Below are experts of layer 2 (counted from 0) of a mixture-of-experts language model. Rows are named router (the router's row for the expert), gate (a neuron's input weights, with its number), up (a neuron's input weights, with its number), down (a neuron's output weights, with its number) and show model dimensions 0-191. Each number is 500 + 40 x the weight over its row's rms, rounded and kept within 0 to 999. Numbers have three digits each.
After each expert's rows: "comes before" lists some tokens at least twice as common just after its tokens as in all text; "mostly gets" lists some tokens that are sent to it at least half of the time. This comes from a sample of Wikipedia text that the model never trained on. Tokens count by the router's weight.

# expert 123
router:494440502518497515518460550499496495543551566446445471544553478469459487545490489542529432529504452451502500474525546490494563423485512508545587490500485441540441524574579524447496447543552603566589452452511489528554574507461532516496512464451501499504412519394464495508496460510492524453490573542476516487520517607414457508492482466507530457512508468512533459473487502501519511501496585545467546526520492510529496506492552478550520510534471445450511443525576561521446499473441518538522480543529533498496523494420543488560445480489564494539471542508520563418504496563514484490
gate0:587531439532510523450475558477492499517479547544490547453492549477450482510496492548509528443426463507532502441494481478436493495511530476482519491499497521483478410419521445503461508452505426484436532477511470494555496540560483538530529403500454549506508428504527580494481442538476524532550465522515507487460551466453498528546517482500540523593495506526550402560471467547486502470474511553493512526461528513489506502561461545500474518487497526488513526459405470503573498443595503418480562504493507619458538536489467532457521493583517511488486474464588425519521443446497487424
up0:485516425523543472518491525449484509497497541510475549432549496467478466508462484504539466507522409488515496477497476467462457475518510384482557509494465475516506415493584437457520474566495507439471526528486457536458523451522526482542515432555451469509477435467556502437523460532457455486462470487529493492527473420452468509487506490485462450642452475515577438557535493554462479462458545526523522509423521546533491503487479547465460556476486490392491466452452486501501484554533471465468499489494453557393522524429454501450490443523531501489474475457546398487508501478490440496
down0:560436498443495546514539478560496567428440439539521501562533527514475509490545495511504525504477499489475446475494539517511464470517466513457558478531513569568480536522479533506432467463548506423514478450549554481535456459490453468481459564533527484509510494573553488531400551498466544547471516499499486511499482530550462489479511457536553534456456410493460448485452413541548506459391485541514495505389513387471557545612544475531512504508490455556502556465544469482487504468471440497504535524496460521461444462436515489532510553479533469502508496563514479488516468459573523528
gate1:545526536466529586572539533518472481508483476541448500458472445524460446466456552501483477510504491503514526533510479481557543377487462518534472449503542472558566513519514514510475581504543519464512540465478530488531527451500465546400503549481500532486448578492476543520504572508537507515500452521504496442518377547486531489515544554570469510568512531461496484493490475508543431516465488507498445516539443494501548481479488434597530591458440546520560391512508496538433538478464514486541548474502552562523528445556538482534453470486531581560544536526500526507463515464487537523
up1:451471559535458479536511538511502561467494483471422493514504584533476533583498481469460484489500464594511495475539496525484548571456499463463473537495489525504484475482483471531529549490478446547498544496488468461560489523538489488489531487465577437549489414502500494489425460466450496545527447492428490476425599450451503460486484467541515432529474472451535500564496483512440537478575565524522573495491505549544460488485452460476505397475481488531514549514467428509468458540481468535477530472470428443526540542534455521475550518425401476482433474415542480497526498510467409487
down1:509516549576513491502519440441503522497559515507456525450524551532383501548499497503592473509534570438491458513553543498537480520585475555491497430457467454461461474525510579485544589537495459511494532521596530493511528472527456509484463413500464485548467536500456471480504440485523504494439529466533444534508516514435538486532510559573540486460515548455502526471473448565495532534530568525499512469421510515510521426475514508485523543484537502532481481469545476442471517456460489463534557533438494537480466414603471486507481613444509465465440490553503480524490490493446546491
gate2:473524443523575610519473513577515530476490431554406472488517543521481516493469520463539487460527532441509501586485555460488479504472529455504535459405512503541467521485420467521466487433530495501549480408420574586586520547542483507455496468541547508452481478485517489531523580463566519574513530473511494497522470494447523479493487490472469523495439465445480590526509555541494506429543459562502474538521478540482549539522551441454529533494564461541483587521529542485470547504464525480454480499463510496454482496608497474449499447463493550517498524470512537490466510504478469453
up2:541493529508452478484510472513623551532516531497565431498476481468520566507569485495459490503477511505470459474461453450498527563474466466497524495525549525529470428471496506469490488524486507492541442454534490540473481447498434441556526518476469508535497442538447486508491420547494512478503434455546524479452478464553469562499493448456482469445483555559558468517462463365542508496485561523463515519487509384482510424546502547473461506511548541574481473533469503448556446476558485522549601517492466478526524448459464544526502556461488521526619461534446472512527516466461533472
down2:530512510466453565560473507439537473514444450579541450497495484475504528418510512512483476493488457587476428493503457436487485511496468533491464523416499473542543451454549469513487460463540519446491496518554429545529519540523564441460517504488441538515509477504478545472497544505609508515534544502440493495485528550436507512419516443531490512417483456573536502410526494450445511511471479463527452439508524536508491530441502492421463478504549517523384525498479537534549517443508549446508526441533494422513507510481481488532413449466453442540489487574484496448510573551498532473
comes before: ":", " by", "\n", " name", " of", " information"
mostly gets: " Genus", " MPC", " Coordinates", " Died", " Website", "Scientific"

# expert 43
router:538531484470456517539475482510512486517493571479493462464530522495546475561515481524467513451507521527576449529509511498462505587516531501483522505556501519405460510560438554545533529511510568549547493512500486475508429549499456485514520414481527492559532543607525453452518531525518554480536552463495460537462475442531540589494573480572527544447424427557498531425401486477449481514458525551510512422452548446485548459501448506453505475539526548526503524485556507561574481471460478519518551507527548445471490453471463558465528482518522539512501584461464561478571494505501527530
gate0:534465506456488491476561480501468524488512496494526523528473501472519558511474527493569480483489545478518524508468451496439486570469448466508448537537513488539596497510552515469599480508478556541535471498418494469542505487498484492491518471526447488477493498515541453577489519513539507615530517502484432507477480446503435555533479429571505563577486486401532458506461493421585527427520516544503542502520487483538442522510453464491476519421535416493445492462534461532557435543461367521556524464516445454548458502476511489466509427504462469472433558483461563474538487499530499495
up0:460536466564501455522407506488499503511535506496513481423507476471442414479514435482485465546496484585471508485513514498531543474520548506474564478519523496471474517532460526530433493456478417463477559501592513563505481476561502522461483496448507567531494539546495517454521504503491473457450498544499530527460523581482530434464505591398540476462486507546511499473520518559418468526512569487504493501437523520479536494533517517488564497606450514497547493461469545474461588436491578495489498483460548540458481512468489499528515533541529519496486390524531399562410540450472524533
down0:407494535486525514508466502506505507523428464493484505526484496449543498467538581462526496528538442500509456493599490489467530440576468478594538500455560500510507574480546474493494499597540529529450524541506503456480467487506530494528493527452477549483430507476419508450504477497540533481539531524505583473541492471453567493547572514491544443434432447400498575512462551517487531477447557425485472526496490491493472464405475475549530525386475523489558522545470560482541544461504489524530575465515552511515564479519539545566459438500503458515490506510477545544536482552503501478
gate1:507533545515505499504504500415524458529474483500469466455519516510535474464520451527426521528407509534428449522444474528443519474395478512451544498482501504522472453543430478481451487473487549512553467442576441460510407534472468509518463460509511470522551534510591463473462531505503403478512433491535497513444469528543509559463552439497471568480490473512507477477533527543520519472519549468488540462513532437509586473485433494484520555499510421524468501494527547515446484506423414479506453493525530358489498578471488454447525530548518510446544485559491534487476460552459529493
up1:461527461520491436509492423549395549468579517405542499521428512478500462496444507510554531428515411517438437435423505533514493445494533543527517510514524448541482518494484502509513454501514471518452515572429419477525490517534512568493564501534524555466457448481479503504487552530458568475565495504501443532504501527486463438478510582500578515518536569553464507481529492548524551481500481461495512478484492556530519520491584475550473544576448492508524576572520469499532553513534551571509518479531488542505481450542446518473469389522506532535468474491453511450511524453518454505
down1:567578517517410546469541515503542589456505521468480437455510529533501541545515471479499527544572463597448507485513480483485474516503494469530432468469449504554483434526503486490516529518555513487487569464477482484470503478496523543538513553517566538509490475499490542477489448526558555499532498553429471502456477539478521500570469489439568487499484561449531478451545445548515533492566426541524520504588470510556420526519573402537486570430461524537513428515503504490541449518516426543539489501502499571499524472533542510488544550542489471501467427534460454538549479517585442462
gate2:490581488502472526513502440527471483512457515500534544451490610586490484475509471508567531443469387454593496511516500433547457539457526483473527453578452516498462421549508485523506496514472497576502527493538585531432480562536501479499481500480477497489443507502547468545503442437531519489439545537504519475496513490475458614538500498501522474508493538489459547502490489476516545510471499538519449465494436545560551566491506448508489577512493483486428432468548634459536528485478457541465472523528475413474501526536518518455522440541503517498510457479479607485498498543505473475
up2:542425513459508502578547538483442534521563460462515551475554549550478526442455520502552585534509479496589540485442464495488518528430468437492553530487520509496498544530455513463542533536435437459437511535510512467516532506469505534508542439438485468558510477477462497504565493525455567494532508494482428557529479529485495512572571572536505532501441507498444557480545512465467466449556501473502499496491462519436498579547442501481450527504519449507445508466510530490495550495464484473496548506496549483416423523532476459427452532563429479473539476586540547439421478470561530517
down2:507465417473490486464467478489524529507491458502536541482523546520457526506526484549500426482563567467479491520541532544575487483486547518461574469503483510540500500438469484561458551564504492508489458463441506468440489438484477587577545528571504492554553513500525462578417565463526517525410536516489542439482512471492535545524515559480555518455496545467488508575496536465483493527515445503474545490491532524539454512547511489556482504536552525479515479454593508518582466405571497439513422467549556429517481515455445484501478561510509452486514469502488456398474504539581482476
comes before: "  ", " |", "\n", "\n\n", "s", " Candidate"
mostly gets: " Title", " Candidate", " Legislative", " JPL", " Episode", " %"

# expert 175
router:565513561503491498489530516560530529479451481463513430506482515549495480512495490481410446485530487500509553520564516414429497555447468459532470550481539496441500439499565527531515499493471426532514554486509557505490430508510507469486519485450520465566535429457523532470515442568480472426483442436499509446470514487451442533454432567610494489437548515531464455504447457420514510521470396475499534520482481438494434519560452497582515420496551486443486447547477495543451524494542511534493471540557526510555450485481549554514466451503553458548490454496512547535515498507502504526
gate0:467557483456512456547555511554483454537501509568521498441526526473484533444508489490504525490477488479495578539517496485480495481467494512504466558477505529524539520585459534503437470519450492553560495520526480509494594439431553514461529546491436533489523500557464529561416500484478493522509589465545514497466551491509494489477529520443484592592497472552575471480480494484481559544466500507513536506476471583493503559542384612501532491503463487439501542550471540524469488547529484504448586520509485491461482460460525472562438478499605485535503445473560542473508444566434521536
up0:576473520534483476552504510542449503550510509439526529543544557470525480499447537494598474498481543491537504475493427507481490519483483459517413496473483488459487426512466556501451498494519494586522485522511473483437563551472439502531482426572473474462461474447529489457497452526542503590541561492528539459556483453505528552425523543490500476483497605494554540506469518490528523539408589542441423551500513581528458509460490484468554567523457541433469524543439462490489455479443485477478509569501464527453473534505466496449444500527589506534565538476451511450495498522485460499
down0:531468420476485480509514494487517490537526578458565439471491610493510506522491466462478589553465455548538567430524460497546456502476475514507496505485565443486494493445496505486473454490561581511547434429482543501536614552430485487511561432540459523469453449409489532529430509554530560496481533507544498517485455530499494475498461557547496518525481546475477536473443509549570519512484478482512505557536488481477506539479411449500610464505483535459455487550430475475467541536519570543484572506523474512448498496497476557521477470531550493550515439500483492538487489553432467488
gate1:571505435507464458475506460459449558420510483548471417545383373519521498512453484499489508479528515521485519483549505481493525535482457499450519423432527577549504457487476507542459530469484509556524470457496538460477535553567527512445540505495497495482488537548473454512541473434524499469478494519553475438600517498497475534456595546527607537478507509454474505447577515507489500520516511472412493526538512432461545502487506566554519461523582505523528493523573433467439532529530537519404459476503514507521478490504473527527448512510547523552558525491465530548486531455512487493
up1:565519446517443441501466409502502497412537476530439383489462449466475519514470461541510493496495526464511500414539570499492511472503479525448459471460576549585489440526429498561424454515493539543442412485479471494510539522537504534498460529538472475508458557548427499518531456409535501455477495531522497420531468484530512500490526531497449578524531518491517484485530525514511516492521507508426453566540476436514498522499449552515566448521524512510530489477585374503453522501553567487432550554462567554476521491479485524526509497511491536556528550502481483497525514513496496551
down1:546443450523488484532570470469539448448472486467478526520502476492475424467527454544542471481441525504449489482496510546531475444479525509542434519475428481452437486478478532509507467551563456501466484495502547471484491492456537614509510465513631499499543475527476477409415536469478560511500530531520516512459457479489576556549564578464566541441554495542507506462448480528471488447471546511608504497458546525466515491462498521507486491512363486481442517557478464491483479473492459480492540542532441423452548533524533456531573528526477483498518552456451462467477535519495493511
gate2:453512500444579478566476479500514527476519470563471490420578555559459509416493484504492479501517548518454483446536521476436486498533525431541537482437478499417556470449483445455475551482519521476464504489502515489546452510523550481499491515532448540454509566468492540459456535415495531434466475548483535442468527574505481510507387495458498519473542488535490438500533441470544478517534494526591471488495456446473538512570452550491470557486480510466506486563578469543517417559559536488496490441496421494486536475550547519514407454532486513489469397505516450499500493495452532488
up2:495544488435515493508482542445477518545457421489466538398516536595577518531513464482465549493544487559499510434535515485408519552520465516523538430540534546420562447448491471543433513492442544519418510541528462422447453485507557458468467506588476500534485536424523440501505503469527507498432515517508488550543449532537480484518429475439516502514551527447477508528488414565514453473502482490470531550494529484497533512571480511452485523461434468500450448504495427535499549543514504504501525489468484539471496492541568534528436536530490499505525494537625491509488469489459464545
down2:368524497447534475472521455554563480494542468462492515499561438544515474521473524545444527382515482428469515494498524385493505474504499524466513505496520400434479496507493502560542518554520509467539444503478531499584492529544494485537498510454432524522574498543519513476496464518443468547490489451512510477429479595592470536535534455548519450520480500545434458539469538457442467481490474528453505522431552504576500511491509487492514475522491505502498501505545471523516556548430389523514473549537529464479496432491478502522491489465505479529526516550475515434509429568528412492
comes before: " of", "s", " in", "ing", " was", "ed"
mostly gets: " ship", " crew", " boat", " team", "See", " settlement"

# expert 99
router:524463427531434443538504483497562478526571513469436484554488457524458492560459546534483490515495520506441514445561549476561555567563531457496475505539512523467468537525487527530503509526481460451451499493436432479530442531562492475539518454548479500556491528534501522472492573573467478519551473483479451544467566473578489562504556498571476544475427508540446508531474522431483469470484542467552444455495511575470447436425481485417519460530538557464540482528552497525433565466486551533458564511489542512446495483473447464502567520548560478488479531459458481445546449473474472533
gate18:537474423443517535531477434547547497468498520632507513479442460498500519580430528468513527500565561530520496433550491565514527569536456565480454481543533530525500468475475543550520523489551522516470420414502487442531475433532529519509532479546450483441435534534489526485468517432491491490557483526538549492485484484452510522508448538580452489550484488483473561481557479479463554454546452511480533524551501458485441551501504464486524468532461496534528533547588434580492463519551484516455473522529460456534520489470504531468489452476489433608453468443483482565535507475471533537
up18:484512505448468442562521509511487538447502397471504511514471479537490528534526557518489426464511512569622585468486503512492498486561456569552521508445479573460523535404506432497509554472530492541516480489528456474486420544489530470479481523518455505469458444533551542582479477528491538495505518524588468453491528457498542450511553514528431512471467506447520522521494520463541507473489470509469541540517515485433510536519430444421505533500497457478413457612438484531473456526438518546503491497491462550467509454437501461537531429493437463516534414508503472452463481531553510509
down18:503539496516421464501518507475543509476515442541481459533473554504478495514567434456497538547493577458531501499554441592529574492455588505493528502495450463462519469520514505452524514436509592564570461470440535523509570444531507527411510506497508440479565544502498482468469490513534486534536560481472558489521602515493481502474467568486480472547438457541503396519482433515489514630479459463526513468524463529491476526470519501471548494458415524485486493479456571530584536501476564542508473545500444477436512488436530500493504495545458459513545471444509520520491528488466472556
gate19:504505515490547507511524518471441449483529431441512455574516491491504495479458477464570487416504478474526558412476527508477492529522486508434450474498592483475539534411541541450505535465554515461505558476502551530472537529468552564538409619510534568475539462453494475522536431515510510498535450552568505545500533458480528521473510481469516478484481510554543463536428495489458493452426462515517561505528601546536495525565481545480430478527492479498535483512516503428491513490511544540516507474502460469426522441574537446559562519500551479444459542516581495526466539552506486544
up19:462476475467544474486514529503475469547528431477481490571495538483457462516447543531506532498561520467476491435476548487478510547479468521423457503507517512561543548438426520485545512486594494453479548505475528483446527584484470534531377575465520505510537504490505465491470398536466457480554466598530511508510535487453514448455492450522577461448481501502525498539423541496481461470480479500552507502491600538549481526531511513490483511554483475504511447406533508495518508505549502593522440434533520429478543460590526486563567521491554525488496557517562477497479550533477536548
down19:527480458432456490528452507418548481547461457522514451484540506492471472469472568506407466480473524455477480534505508493503463558562485561499493527501517465554497475474469501534481423442390551538481500540523498472482531472550498413477516419465577493465435445510510579489481461518447492590564531504471534526465454427545480538484542533529460473474527561493517510572569421444483526458536573504489485484522456463475513522531431479454489417475462479488469483514500518550507531559478525534581441548527534515421507511504486530488481423422474473519493442469464545496451531485445520503
gate20:501567486552439468518542472470537516505434514584450554493500502458476515483465520514486484491460468458517538511581559507537512563524528505533498488481463582524533468471491564475531544488530498514536549399492509472490442478449470566437376525467527481414534550461476484478452458475443575471488555494502478505392463509477478467549537438471515518490429438489510499480484447469506443470516522481489520495483486497533430536537552535563488561480488518598439526532437521421469447537539527420492468499517473506482540480528491469493534472498447484473538477547470520550537470583462501424
up20:566498516477554612524485488499524498488488527493461536479507530534460491558532478508513448477514546528495481493499535464573575476550464471459468548574558436533497517475501517551587525443420450538464579527522543494542540449511455486553507504513549547578543489559488544499484621484504494473522505523466574445539507460497541477515505555487522510515549554508426447491486501530436477545482445472459532526503481494472516437483521410519491545424459558447572475529532482543496423520486532551501458527448462506495468487548466535492454583459471506546467494451498559511462561465519549557
down20:592484469496533601531559545513552530493479529447482506540504455484556502483393505485481495464440407489504516505421590514481484515499515513487454496469523436532504431588533473433509475501526438479542527463459515460437487516481470480580502580493525502501496459500528557503529491510440421511495543498486550578568502472522476467509461472478476456509481477502489470481508442517544403546445495463398435505484477390569447472521543482477502480513486471526482543537466530505582515550546456498455541422557460496495485491453444491478527532471471558499526485521513492500520488467447516554
comes before: "\n", " |", ",", "\n\n", ".", ";"
mostly gets: ")", "}", "]", "\"", "”", "\n   "

# expert 30
router:523453532496510508499468560566472471522480524445562503458556494556545512510446486494516550521470527556491522575425518459490432579483435486552488542514439518435428464495546573525446456504543464442484539507502456518492532532489586574511480488494512468473452540470426530515551528552514562520486432506480550564515582487455478529466543493550495460516433512525523482496494439540551521541441458476413446556561446541550453483489528554484527444525558525497489519527524481424464530468510509521429516491466513464473447546449509483555548512547485485446479460531512509528493499425434473430
gate0:515547473459511454515466515431474530525459528606522490460506557547559553461506485492479508522464583493506560486572490453515473490484444489509512443452550490479502548474567555483555578492519519474470463468476516509512471439441476495520509567462538555552473499490452537505526539501490520479533503522505525476506441512487515580532422457601511565471420540452514545487499541534572488505540508441526571494514494548511502499575551504535498496438544536545511520469519466509560470494559404424490527518495484450504535442520502489453567459604528531549496525396504494585472514548529524509
up0:475525478432480498517477526453495558523490543561565498509516551579590552401492497445527481476420566495458513519556567432498495554499433568473503449486528514495517502471568519486523553471479471466527474507491512485471477495464519451506554534451496509519452469472469500482516494532538511460532478491539491482491531434479502573557429499588517489438426558477532474509500527487517419577541499433495538455528442550514444495502551440523476488500593538488459473507453462446527476476515423407472505531488517495544547465548517506493554474621562536541518450461540516549513497530496516462
down0:444538446475522506433479488555555511440442499503541531519557572522447544539529511472436479520593471482511544503562468485535457500513454544517465601520507489426484502497558479554482496392418445519513539457559518465508482462440507529482493531536429543552483513542494518437435432523497526476461582502523513490570532502531489435539514437539531526461508509418440474485493434475444488536517467505516513471506552495496532499502571486468433443471457557514471545467449485532480532590549540522498493503482499493463484560487510520423559496507530524548503479507582518482543462537491494411
gate1:459550402509546503496600461519480490485576448499536456520441474492460481493520431487506546506548535516474504546501471472431503568500513475477538467469540506468570515481538523481491596467519523481499496504475495470495467506454529601498471545499595404414504502495490504552535562439554509510513525459489436545522506471508521500528493439475443567482484491512522523474515572497480499509530506463475547528528560480491538558522467563521440474493461500497455538462530476463533531604491465441414504577516439452525506548435525472501465473512528613477492540557514441576511484449484512545
up1:448544419522597540498514485515473484453516432483480485496461465572457525521530473553557545532547496516504523491483441506435516551514521395565459458469503562435600521499541552502468528491484506553449518441490481491478498485468510536477469515520502493481515522475569494587496515423501510584531554505500457477548535487500577524496487488502438587571570499452499520479545539527542504493486558527474550482488528455466565452507469596520464499538477494512518487453539506520563503601425499479460535482516472481530454507442524528451481478484493615432491487532543499559466519497549483552
down1:482445462507450591464474524532457459562471488529556435522581511530449439513457515615492448554474506533438541522505568578464562485518477557481468477491529508528463536480575558432521519562520506482551528515507457439486530501543584522489523486483487595549467457477485553525462604590510487491497534502511431519437560499520463494467528483508501472563456464453438461535465434484467488497554564451475518571476595476445494529480511488448532453513481532441516517512482523577480556535512477504514522514519489557439443489482466480536469494466525513486523489502506521459455528520536480482
gate2:439545468488519545492502402547482431452515506500496509468492579559485501482487505459471530529514572441529533495559514469500558524523509479542520512447476503492602513519508451539527510548538471494422468585477535547520521430442531465457470564537560504520534475500505521576560471442482573552507593475474523490501533420501520546481490512437459467476483562468449570452467466565557454427538505494522514542498498522463551503575497520500528499480478487509471484412562529503511523507500480550477472543453402440574510516552500502462442569508491545560456480478447500510476557479523549525
up2:501452516538543473477506513532515541452438506479482528492532503455485509497551512525505536444456460569437373521510472496502434459584539469525533572473475524489434501459486514490429466495467493528539583439525417505500547575508480508484510489487477512546499392425474478450465437588480543486487503511539471439413507502421519518454528487533500555542502537523565408499562522541460505481527489543524529486462503532500487530484476514514523540511573494462538585488516504486519448461484513542519537468478515502510488438471506541500471507521457436457489502578547482415578484599512465545
down2:458492492552513519558496471453510432516452532521434545448439486435559539518462470552571478579470498532523539497504461512516535390495509471467518499438525525477533539538498557518564501456610495496531478484510528485506500435515472527494509544492540530476497455584588509433541490507462490486449469532534384513528472542483469490433528523496425482550514505533549437415566523463566518415508481521474442556436542493531512530529552417505504517464517490517526462540488486475546556517544501454506443494525476494458493522534559518436473532457499519492549585502543550503539448524528500457
comes before: ".", "S", "C", "A", "P", ")"
mostly gets: " II", " US", " J", " IN", " FC", " H"

# expert 16
router:488550503540414420486457464532440466474498550462542503508547514514513461542481486480544534542522502531427506582427465461517442540534464490516485531487480557427462424549495560468457491451535558484533543524506481470510499559457564561445555527515479469507446506523493473529508522569512516498516538497484505538475565516561438527476542537533528538553455542528457468419463433550535512494422498539544440559526513517550520502462596522542510452494507561441545526474530543512471532473429528572486529450442528429569492529474478444492505454503512459545454483483506481449519481454440423474
gate0:471479518462514434475487556574519461471516514457512494498512506559502539527510476455568517465470465493505566468541468526427504401503532537461525573502547509484577512512538488500493587554479511490527515500487497416576578501494478507528538528407519507548536504539501419465502469541487497564498477507579444524488507463480483426549514476574524459519394516551523485474449481506512582501567518543520520522480542528513515488522445512483395465456450495493447470428457505470467460465564480554531526546543545542436415483452450525438490553514536482463490534472482484435536502477561479470
up0:421460537485510420482462519477502503504440518466492480516503455485511517457469458471516555475555488508472507499548543476559458447556498530497494515552456494528528527451518561563508508591514528524546480525482455440430527536494554482522515517487567506525497502452483545562568516503479485470497528455533565520532543509471530533531486520519552438442447530464515530502494468522564570456567397442510477480528518547550550492508563525465531526459472554480494541460430453404467505582491489530522439530484465378458532510523521525479509459463567468504437486368476468566530502484524519552
down0:522503451490519425458511519457507552573424584456522457529525449567583518463511449575515516463496527540527521508536498581604497445593497475481541521520477550474561491438503539498495451526432544500467497502525387447471462527521483535517544478485457441595469474533472473519487545458535480493546479489560569507490500453470557514482547538508498561467541477526580493520464513458517547459463437497558488463464544534532489406496552530512514503506511551472479605472478520508488456486446524551469502509488517492470484539458482513512547455517521478530445562442537484571470516478535462480
gate1:442543509504459497558450529523510477475573505484471495543536545408533441464579525491494564511476488511546440508481474474547468465473520512491497560548465545533559497503513430512451506354511519504506490577465562465475508530448532531482511500525508467485557471592431513496517558493530484540480579502559475500468525450436468402499534454508522487476488506500450540487543545501505548468490548439547575491543500564549527470505540496538540455486479493454482426486471568485465457523536472502517522435443521454535581483576533455519462469539478538528524501551494495401527526501535474433
up1:488493521508448467487527488465479516526461460539507452526493528437515459521506549453471527479522483510555533523523420504542495503457455477489516594480539482531483544448497510487513537508522501481552508472553504465540538570480505553488424512547463515413497477529389480523493514522493591488470495551539479493432463519504473500520515527525580519487526378472602434531561504460530547479503450404505544513506570476526485465502465475530551478471560476495458472453405431507488461493500490499568582435539561483481533479459557461528509455472519412489572497442505430439497526492536526450
down1:517453536419527462445507501508545519470530466478465538443511429505502454494489527448469471526537521459442460581460381538612481520482558562529523471483442552476497506534526568556430465533517502472491524572436398442466460491531511522503504506519505499548533514513483544551555542501469517512512493451511445564533471481556523460459525467517568541425543498491557525477550444474505574548428473575487474517539458506472469507546476495541474431521456493512506533488566550486507526452480464482412534555490482484436549475477492437505455476519502510515437520490495518541507479511411537539
gate2:482546462518451472546482515483569522491422490482512549482461490455572525534483497457552440493471520476497470519551484530435546504454476530458524500545487522433482492504529541504455535514511499515537481523435573554610413498451462475479486549432543491487612407505524490500460472448513549517573422453505427501514512496479489460545534473498567513463499476531504431420499512476488550470440480561457491459434513497516435466515448489505522475477496504508542476583486588487464519499490477463487483498509475566443461519384551510468550460517503444521458455501478469565518579492451523461
up2:424579512514536519468496497499544465536425554511520484441474577489492529498531455444490448506452441489526503550530477540576466453424549516521463470505515523548471522484558458568528496521490532533482474540500508439515476539471554520532418525549508507529507531536501533567414525548493536568533660587501493522523523507456471498546526520532505510480464483491529544496469583468494539494489504614501523496448578484509470517415538513486505442580462432496511566461466562559456422517475482540496471526533570503521525476499515476443486491536495529465506458531523500513458530517515457464
down2:470559483513439454455396483455552514551519446524490537498477434503556551515513521497508493498508417527537448500524484497511471426448544444479425518509479485454483553528485493456429559434609473514525493472536529484565509478552515470462573556420519472472486405525505491574454497542474482522519513452492489489477461524498438469425530551497435472506501505534478531521478489517516492580535445469475408471522470474514489544480489464393473570535550501496575498541507515492534531510511489462482451463520479498477560471494554439510516568503465497638544475513518485480485537526499460467
comes before: " |", ")", ";", "L", "P", "N"
mostly gets: "N", "U", "K", "B", "J", "T"

# expert 128
router:548465542539489477536438538536564484525507553484466484488548461483448531524471467507456448544503493465573450470505529467511549463496514508581537465492454481548474475558556506497482408569555593560577520494493477504552571530522538494505514514441427463535454502415500467488478420538471499494495541493438560456495514584449486536463512465481492453517520440548501481502419460461512495464499575540491515469516510514513472506482514460541536483511505515430476453569551598535442506462439532522493465476521493512500525528463607470541432542475554477534477532562531564449485452503467472445
gate0:496527501486555478515525514512463481561504575493427552544512518527502530473482449465496520572467418516516549521520470563538512470514526586534500438478478554511396488470504529556577433414491534445449502474540446476524451515490459488544509475491443572617545477426490469501451448486522523472443519531513537489467563545460523534478517487539550457400495547460496463500505518449431556488505533519518483479484549574527525490526513483443521505460420549496426517582487537479551465469535528474485506521514463481468508518444526547446495525572487473463469605516451498506512517521460545483
up0:523559476442526491548534513505506538535518528522445520474463487480469552536543530479475476554495464552484536522472469516566496502546575553580528508484544505560455466462478471513555422491495532456427500432557473513565494488449505514535489513470448536609483514479451579490525463464537477515493526584554524490536498506522554500509555530470506472487522492529497451407420557521457515464445564528468508466506491527435484515496456506521551511429494570515424470461577593456587517422491542459522513465493530505494544522487521551517533491519485470449458571489429501506520497523470585413
down0:556485496529577537525536576485487485498492460496552573531475555509475502499516522510421506573512416435438503504537508506515584512483493474556565492567579504437496543457517504468515502508462515441522532580519487555502520528437547492477476387530453534553501523605556499499495502566517521572497505529464458531558594496523490565491549483542454471472516506477507547502488526508495500498503498516482525472549597532524549444538537404504553570474538579572501537480485492526522510480480469413483511506492497523491471458379513541471522526543485566510493499503467474478526529508535541532
gate1:476555512508534502505464459518477510537526485554496508464459496534569517481523496498518498558474524426488471519512529450509495489467515433497484557507535457510488539482572498579508595468480493577473462478442504467542531533530514519472455548482502525507516508490444528573463543458541416457439521442441468460514501547495512579501582519477504498539514535434533465511504520429517508452580554417537462460489455463540532552549612523520483546506570460545529432481468454503548591482550448510487460550426511525476558408476546510544499480466508464495510516554423538533519571523540517464
up1:476502500547496534527476547459485521457470507469498517534528423480475403492511475474489481488543469587537580493518535500561489471512594600500514456417451528478495569524462507480470552501431465414521497516571535511508483464513451499576499482475561544546487525484530528514500482464472494451563517482543472529449458491558498385538548490519436444437478456542504593533509495473424474477508529499478456493518451513528469488453506513571553511461462566467520527566495504485446433535542481439476508495492488522491474529558488506472482526552461534432525489453523468439455440580499494415
down1:474571509412476491434490502505521450491437422550412490524502535491481481431532492491530491479580519595479529465529529520539487410494507512545517506535542504521506538501489566539529543406568481468535509452478509498469520435463542476489531566499540450520490467474528481498539449440562572504479447459537536446460503491545482531476538520520476519501531478448467488443527502509514569520514506515508522458472540503472520560463488494445573477455530512509326465433525486455479536451474487441503526483414511562485513532485528464493527545508503413595507541508518535498495448476543527462
gate2:458546470508581498487476504547406492453500517569539557492433525507586466550496463516485406510541476458523542526478529473525484514453480527491504445462512520521551416492527478492447464529509425478510481536443511469486531530476511524512431511522420507472543573456531519449503417548526509514442519577557487499539482539478518517483462437549485508530457538446486415478387516428539535496461497485559434519484519467512493547525521537467517456538533507408438499524558533452458494568517528471521466583522580477538486574473514529508418521509544552516544551507524500498493519482524534464
up2:465480568495478525525495507442556513510486549443489470453460547454460505428462597521500518458529592491538481473487502478375565485483488430488516540525510495532476566512493515493533505462494487537523517541488556520504523438502447497497558396461468535544433470502413501579503565429470530464513528532495471489458484518462453484540508509526571443512523457552547572551479513523520499495471480515506581503463521500459534449594453481532415507461496485605452464526474497552519520472526430472492494481448555561477471503504475495473558452412495486467458511485499563499538458502553512469
down2:541524490509480488453556512534564502490525538571488486527528444476490528562520510579509571467526513522447550581507511515479462487461519579517514464463484477537554500542410407483518485421489478433475496495475494537508503500481539548571555555461546497605495507523477452505502506493523602540469427564491483521445479436533497514602536532427512466547452495463545520586488480514513521561486525501445492469511458505520487490519483534490507461404557468496508427501536559469566457515467512517520593441507464528478532477528557501467488523535493550464477537514498515473556544407485443510
comes before: ":", "\n", " classification", " of", " information", " name"
mostly gets: "″", " Coordinates", " Website", " Genus", " JPL", " Died"